python train.py --num_hidden_layers=8 --hidden_size=256 --n_experts=24 --experts_per_token=6 --d_expert=96 --d_shared_expert=0 --hidden_act="squared_relu" --moe_layers=[0, 1, 2, 3, 4, 5, 6, 7] --router_score="softmax" --normalize_top_k=false --routed_scale=1.95 --balance_loss=0.00648 --balance_bias=false --n_groups=4 --groups_per_token=2 --init_std_router=0.0169 --lr_router=0.00144 --num_attention_heads=4 --num_key_value_heads=4 --head_dim=128 --vocab_size=10601 --norm="rmsnorm" --norm_place="pre" --norm_eps=1e-05 --positions="rope" --rope_theta=10000.0 --rope_fraction=1.0 --qk_norm=false --attn_scale=0.0884 --tie_word_embeddings=false --parallel_block=false --init="normal" --init_std_qkv=0.0414 --init_std_o=0.0513 --init_std_up=0.0592 --init_std_down=0.0592 --optimizer="adam_hyperball" --learning_rate=0.00685 --beta1=0.9 --weight_decay=0.0 --lr_head=0.00656 --max_grad_norm=2.0 --warmup_steps=376 --schedule="wsd" --decay_fraction=1.0 --decay_shape="linear" --final_lr_fraction=0.0 --batch_tokens=131072 --max_seq_len=256 --doc_mask=true --train_tokens=810800000 --max_steps=6186 --dataset="wikipedia_en"
Below are experts of layer 3 (counted from 0) of a mixture-of-experts language model. Rows are named router (the router's row for the expert), down (a neuron's output weights, with its number) and show model dimensions 128-191. Each number is 500 + 40 x the weight over its row's rms, rounded and kept within 0 to 999. Numbers have three digits each.
Before each expert's rows: "comes before" lists some tokens at least twice as common just after its tokens as in all text; "raises" lists some tokens whose logits its average output raises strongly, later layers aside. This comes from a sample of Wikipedia text that the model never trained on. Tokens count by the router's weight.

# expert 9
comes before: " of", "-", ":", "==", "|", " =="
raises: "vo", "ice", "zh"
router:534501521500474523586402522507536455501495491505486446500506486446510445569491527474585527486429475529483512454528519541459495454553529459512482543559569530562528473503480540464452494522532428
down0:512513538458561538530450598478519510519504536437492534556444457494508493503509556477524505560495464528555487534531471587505494498537479485502475516500498426530470513496531506514477520476466596
down1:506491536436458523505510511457596542487518512513490528496585473514574490463533461497440451465472533461475526482458467456522471490451524555435499464477500580534485533509437481592422512576439477
down2:519505488441560556523539518446539434518555454513512478496513497542517503500466520410502492486445574514496525488583455467496425502438473425468454472519459498519520486524497499436535454545578466
down3:517465431499495508458516486457562511433525486531543459514470414548588546484506547475512508541475520540489483437455476447496549496427494501481484482499490473557586524415523495520531431564568481
down4:502503453529509489533542529481510529445524498483462491517544499489592511430521455535439522527534451521522504500444502514455534445383571561427583532511459510516488553494473500507508556521466461
down5:450501473501510486528424482415526454443523470485526493514363530477483550496468594585488599505457441467511557446525462456441470460496499575453457506532520483464511533516486438464545466495471482
down6:486483421549501516556552522491527570503533475490398480524417488501531501470409510497429476484505510472488517524526435524514519527437520525540522482501486483462462464542577456486478495480555528
down7:462502518527537513405536440510537531467466538509470486540494478464562586513463488530491550536487547477522529418515539483488465480572486590419517527458516519468489483511471540551474556525504444
down8:460519516524476516513483411506540480538428503548532528468479412432496455603532504523589465474461498501473546509525519462524467509550449511448409504502519481496472517493479498519436493556511558
down9:575556508465539531473532526522485588463552449508503537519519594435454467616472492489501458436456497485495508547523516480528472548468488542522479513484452451541476515551465482467436398485501447
down10:565543573505478508485561442537473506549489500493470586521496531500394504422498534542550511485457521484497475518547508502512465492487452490542445454484513559455503530508437476550516494573572532
down11:534522495451489504452472520521509505557549442489552467504557481531533495530529545525422506505513512522531481489517423503554446510519478528513513539513468491471498456515511526527475471434531519
down12:438523496493532489543464519488545525495541543561524533559529559462556436463476442522433533477457407549524528500537417532477516431498577512524585503440460447521554494505468508492485526504465610
down13:547522496474453470397482524516514561496527463504494539545414573468449519567486487519490515482433508439489524505516501542513502479442505485522505500520548461609465487551514544559508502502497520
down14:504502513525448535457471509467438473506556495517452537451504525475485504512475552451454507563495490561453469518541538482501494496493629517495466484455494539526458576491539523496506446566527672
down15:499543504508512483481483513472515496449517449470584509494415510449470497540532525482535475435477429481492438556575516503497444453483439504527438407430528525501435477484451540521470510522571439
down16:497575476497569440536499540504594514506505534492498574512441524453476538543535520451549489509543470491483492531468542438543492497472490527472472478456458475496562457519517508529471539473557377
down17:528491537505564556440509498498510545428527471494467488476483525479438532481547504558493467495508548537463473487505527530525501453465486531508439521379497470512472422561431540517429491514541491
down18:548477489479472498415513564549500529470458467561543548516444590503449505525469461481387516561521523546452496486562504469501495534544490508500483463558488542430534505436496459503579431443499534
down19:482474488502500428512468525464478523481448425574523554491513580532556460487484550467453532495598509565468497484510542464524535540501458499479571497515522517501512501475480457437477399497536575
down20:512471493577478484545548492469535516470553476528562528500540445528547548461473510437474452492538564437529417557523519441517534482545495532443450471498446497434457435445499482519535542485494388
down21:448456491472506475466531454491539457494496465506529559492477434526551461545537430496479503524482517497524484437462438523511488485526524496477504522455467453456537417480497505458433426479496511
down22:435456520492465500489475469471522472515529510518529547500466436494547519558517542434485490578512491444510554491442524488493504545533454574484528471572528463477550487547497553515484565480545569
down23:505532397551528425545554570526442452487486520484474552503480547499603439478501423419505489550496524578497534483502513438455543436506502482482505581489536454526504563509523496509454495509460582
down24:478480537479475526504532527431488468524467517537548530497525528570546429501509467515432538460528534510543486520482480506510474460527487628485447492558491419489463474488445496456457480512459488
down25:488446511530484452438446457464481509513505445433460545497493494494558462536457522505577534525467500523476468583494476574424529560457529455534419496574575538466535516521513473534490502467389549
down26:472552553573443451543517457521564500465517598510475541508478504532524544536541506532505530552503531494468469522491536389487465497521475452509450520527499470457505513468531471536573545492521435
down27:511527549498521521457397543453498454511567594507527479487529494499474514523450456514422508521543540419482438565502516496510515518490431474577601446511549459490538538459510497584486521549466573
down28:535496545451514531480473468501465563500497485548543489506503490513479475496507550553527499469510554490471461504390501478451500469541483533516474503466423433468466501544455580533494484557481526

# expert 12
comes before: " |", ",", " (", "°", ";", "'s"
raises: "y", "ept", "ra", "er", "ab", "an"
router:515486540441493476541465522498475429503502454472570565479467492540487519493535527447546534420488537546487507452575510488575535515550510569445493493440530484393456482538494456534519481552474543
down0:478481581478524515406472499495490550528505492508496570449488461545576557517423520563487519479475496503438522526517531493426426522515469525494445551531485544487452537464534512484539476498510520
down1:455428503527561470511522552495440435511543534551510526472503509541482544484508527542458387538528523486524564554510460445417586541538417575460484536475494515471489514502513551506453477477549482
down2:536470505506519448511489524476537500505554434458444517483466480471532480533481554543474432518523514460508424445477512515455481490529485444489477472453509521530482507544542570488603491531412553
down3:488506504506530469472465492520465474462464449496508459477502525526463446447466467443486534457480555480503511462482477463493498489527527558517504445469579406421448503508469519453473435505527427
down4:542493469473508531475491512480517605506487476467452553513509505526423493474535477529427470478453575533494511525504552469568443529514467552476518423426472541503548482549511565480446487486599443
down5:431490548444542546481471559494474551497407576507503495547472510544421550498495366583461500458473518491460484523559486448501472485461526459549510532477463493573555599514493499532478582496509409
down6:480477531488513526532587489511525501494560453460522533453475481556561463420415420522516476497453568416496486488543512561492452457482527515444524444486469548529477463444528475455472574500512538
down7:483495483513495473522459544499529494506502476500514475486419497482457522504521506484453524518512508494505551481505502500496515481513535536508460489484486469500488471503544476496514489494524066
down8:546519525439475441442479536435499592444501510507523539497434489518465518553498557535530510476425499525543516512476520457506456483454482467512473486534476554531536434510538503541457454546466356
down9:590526454536492530488527517456470516550520440527551527491471512553410435508439483459514453464460511506475489480556456501551527489478429472515459439509529551540527490577471511523497514477408455
down10:501460490507568542460447455442537510480550497567550457515515484495450417486513500481508508465522478574566470470537506546472443497498433514517468511475534516521511572535431458510495510542404520
down11:595475444546494529428435439524501454537476499512618508474437548478421541496496532481524537549458486506492472493562489468502466499516466461499552492504488601514515498493401443519466517501469445
down12:498466516512502467490518483541508526462523470468542494475511544463485517496478525543492415533540507493465456493474513434473575477489513578558489454502511444549517486444517495489517487513504503
down13:530488537489461519481526571513562421433567500509413500486536501479557448495461461453510524526521451499546471504520501478489469416501439514549508562517465441488483501521495490474535553471421500
down14:533437510521477535551494508435495545470488455458531519438528499460391504537533563462531462507532489490546513491490478493491468491428433514485527476487565546511587507445499482524529499529559431
down15:530509526466537550426534538580537492517480487460470526462526482534468481471516535499536478482506515499506430523522518457483549483486479521538480434570480470543587523482520549466525537531504476
down16:495497462569498559457421479451431514495502469534526435511509523518496433484527522538503486476534557521548557490485473446517536618497519488572492434464623558527525464496443501482498535541511481
down17:446510537476543420537518521492503502589469477490491513481534525500493448511486558443558459436552481463497489454577496484527587525519466427481521539569495511498532485464491432500501520480496417
down18:491521508530553492466523471421522511512544436497502509470519475462509499514559518513529552500508488543509465495528467473439440591461499479506626493477543477565519497538503509500491459465472504
down19:457499528476498518444521459552491516532523503516524416482485525465454485573637451466570497431536483505433427439475507538518544426486484497521524561451569516594556528497491505488530518543476518
down20:488515509488516443479540557531610434546487540499479482555532465428587536496546480518467474497590457461507487498502486529478461501462570490484479437455426538441515533447591503509508485491454467
down21:506494504507535537383509530447535462427502409501474428538501545540535526479450465529474507551483499537528504537510461452469545524483470516455508487512476498497473506435537379534455529394410515
down22:502434435522443505426542569502550510527476484501462461476528418475560495542444494482484544495528476555467490487521526493575520516522515481474514461508468445484526479481532454543552509524439495
down23:442463453461436446522518547552482506571524473446479500495418465552484525582477525456458399502478499503483517505482487491517548433548493453407513503513418396479517564423477543429484413519516452
down24:502457481555505510504499495517569534536542470511457510444546572513439478499529467492467472485527576463470450501507574472583533516536476522542491493454486513528499523457508496516472451455482493
down25:555473497434495528565509476436496519460467487554521465476496530462388465558566500460529484471406464503480515557520524465456512448563511567472544550480562601523481523505479523503505502532446391
down26:514461517563488484539534464502483465475513496490551482536519539574473589456524498514542506576453408484522484515415506493459492523508532444524522508483510504474474586500487493490507531490429440
down27:558477490444444500491498457480446417461518526511591512472441509572391440469490483505556497478448467527542507518563476473466473511435508509530447471502518483530464517572532488545516484474561524
down28:571562524451515497534534463468450563452527475497498474529471493519421392501548473495480513503463571582459458519471472492531514560494491501527422467445597556525516457490447550462509477452486430

# expert 10
comes before: "\n", "-", " of", "|", "==", "The"
raises: " |", "\n", ");", ";"
router:550543524542458473540451555522521486542556469500475444472466558467510505543506526449488500521459498524468526472528529520461539449509518447463491548521561472519517469561535504536525460517530465
down0:526505485493440466453579545459551508545494560502510535504539491459508488519573532567513548500455436490452552553457455486518456464499542405488507492545451481564520485522510502465537495555484526
down1:479509516467438570492465516481490514434438558489512531466459413504511519519487448513575488539531523419521515437506499432579539521468500464501477503471468512516436507483549475492563515520541500
down2:457489497516519506481505494499460491475506511473475501436454432545472473521477496510489503476472555565505491492490483552452539552566490530490525451437463546567470558489413440531465543473437363
down3:500540527458481488524486475432575472438482520505496441544463529500590458523444440497471543535472507511489506552482473556540474505457448464503564572513468552410518495537526485541521529546580453
down4:457509516513453535495609496485488472503488535518581546559493501505491489469519466483489500413539443555483554447592532496512570512506552570474511527567562588476532548575450506496516472483483464
down5:484426480480539576463480543484519427538483506533558559549465472578476559442481474481579526470501543501529492588507470436504420470495540497440545497507488549445569542529472509545478542517489456
down6:487542474461434526479462587489531565546388533552482498516452558550561481493481578530491493514567494432463493531506537443578507509530488423545537497528470407492517486497522544498510506451425436
down7:496549487528536490432510520529455553490478432451472528505474489523454469474491557466541485441462538532561449410527512435506534483547433599545501523505501534574443479523420458502450457579543362
down8:548564591546469509524469476457536484412468486447511445444509533484455441454491487567528503559515529504450456500527516546476475508509486479476512475515586555496488484500494463476551507453427398
down9:536514459562475529468523434470501459504530452540532438586457504477512524568458502575491573436532533502545443496430507570440466471526491575476422482478466488440522485499611589537514463464574459
down10:531468477530437536467512455485572473444492445506523501502488543515555479481484470425458514441450514491550481441513444452551503508516477593526418442547494486501484479522497517463494541474524406
down11:442512475473549497468461491529534492528505495530475457524447545479521482529455536585522496511513512513418500547512499537579458616523518439560469517537477533440491497496512521553570429518554521
down12:540539467477552496502506528508535546516504591456481516559576517542603513533467517425494525526506461522583488470468502443505485459514470524536433482544470491487520532388497505509464480522454512
down13:464425498468538467474577458521474476499493496452460514457508518569483489573467530462424606483490445527434535405514474519567501549450466483529502433563528530475496556462483494540494551489567467
down14:461484489420490546585484496528490444582466504516515420548485502430498497439454488492539471474538480453467498507491498529486529506502494538513514503455467551514475557533463517488443555487522394
down15:498522510523458529526515478468403512493437498438509484514512528492510440464493467460501460511449505466523471501539523490530436548485520569513533441508527442562503501435505473525553438545472357
down16:475539484566450426463492507496515540525569551547549535501528508564560472561504558537510486547524550478452471525451493460495492504474490523537425490498576515486421552541536513487519543503365547
down17:544433516482517443447428490487507506510546453553540607464522502470449554497525539540563543485502460469459517468473470519554461488500521581562557453453480512492503463537475517491529469497509525
down18:462490503515495620523494548476404500540516516589457473526485436550479501560517516429550466502571572559431502482548550500552526468517554485509496571449531487465457582545512489473510441462512590
down19:509524480536502585465404468496542484488524463468450475495510501496522537486474521527468451594523518493485475488438549455507511481512485478511489452507502499534562509458469494527538522501494409
down20:571451512469446514489505584439499534537478455542517518471488513495511540454488530497450503475569507454533438567499480604463403523454558510533558435456508563464494489494546530489443563483503443
down21:444552483440473472522509427464553471503546520532536600496522534484557404464612483449469469459500552561535477490483499455483431446501596516515437455430442544491475524479478491488493478485455506
down22:517514473517512540487520502543463524495543478561469531490518508503443539556450572453541490518540553515522526472526484473548551468534517531488573509552567528510528444432505452494474448456548487
down23:567511547481520563492488484522518569525495437512506477418435546435428536522482512520472596501473545512522494497484487440421484521500494504496466516549521489497515444511522538564519533489530275
down24:476551479520520527530507452490496559479477467559501511423478456482458546528500467499557475571451500447480493503459568490532485480470464601470488491486451499587499387521477437490502521499558498
down25:505546507480464463504512438525480527480439494580441440510486497503520504512501439535615451528491511496450464460513564503531497503472450597507500558509557476599518499524459522478442511483445400
down26:392420481487470497564465464480559484502474481532516515462442495521524552472513495398483454544466521505496509476517466455472431452519521519564478480507500531517526519523539461504564551476515281
down27:552568463541494525469474427497513561423552470511546454476440509505491482568545476464494523504504527508454479518521529552470543496462526510463484477439431470536483517476455506497491504536491449
down28:530549530578477521537494518498509488518518557549583492516479543489497493494456441494483547470523494500492555499532486513543588480531385494452501520489475467437516498569449501479498471494462539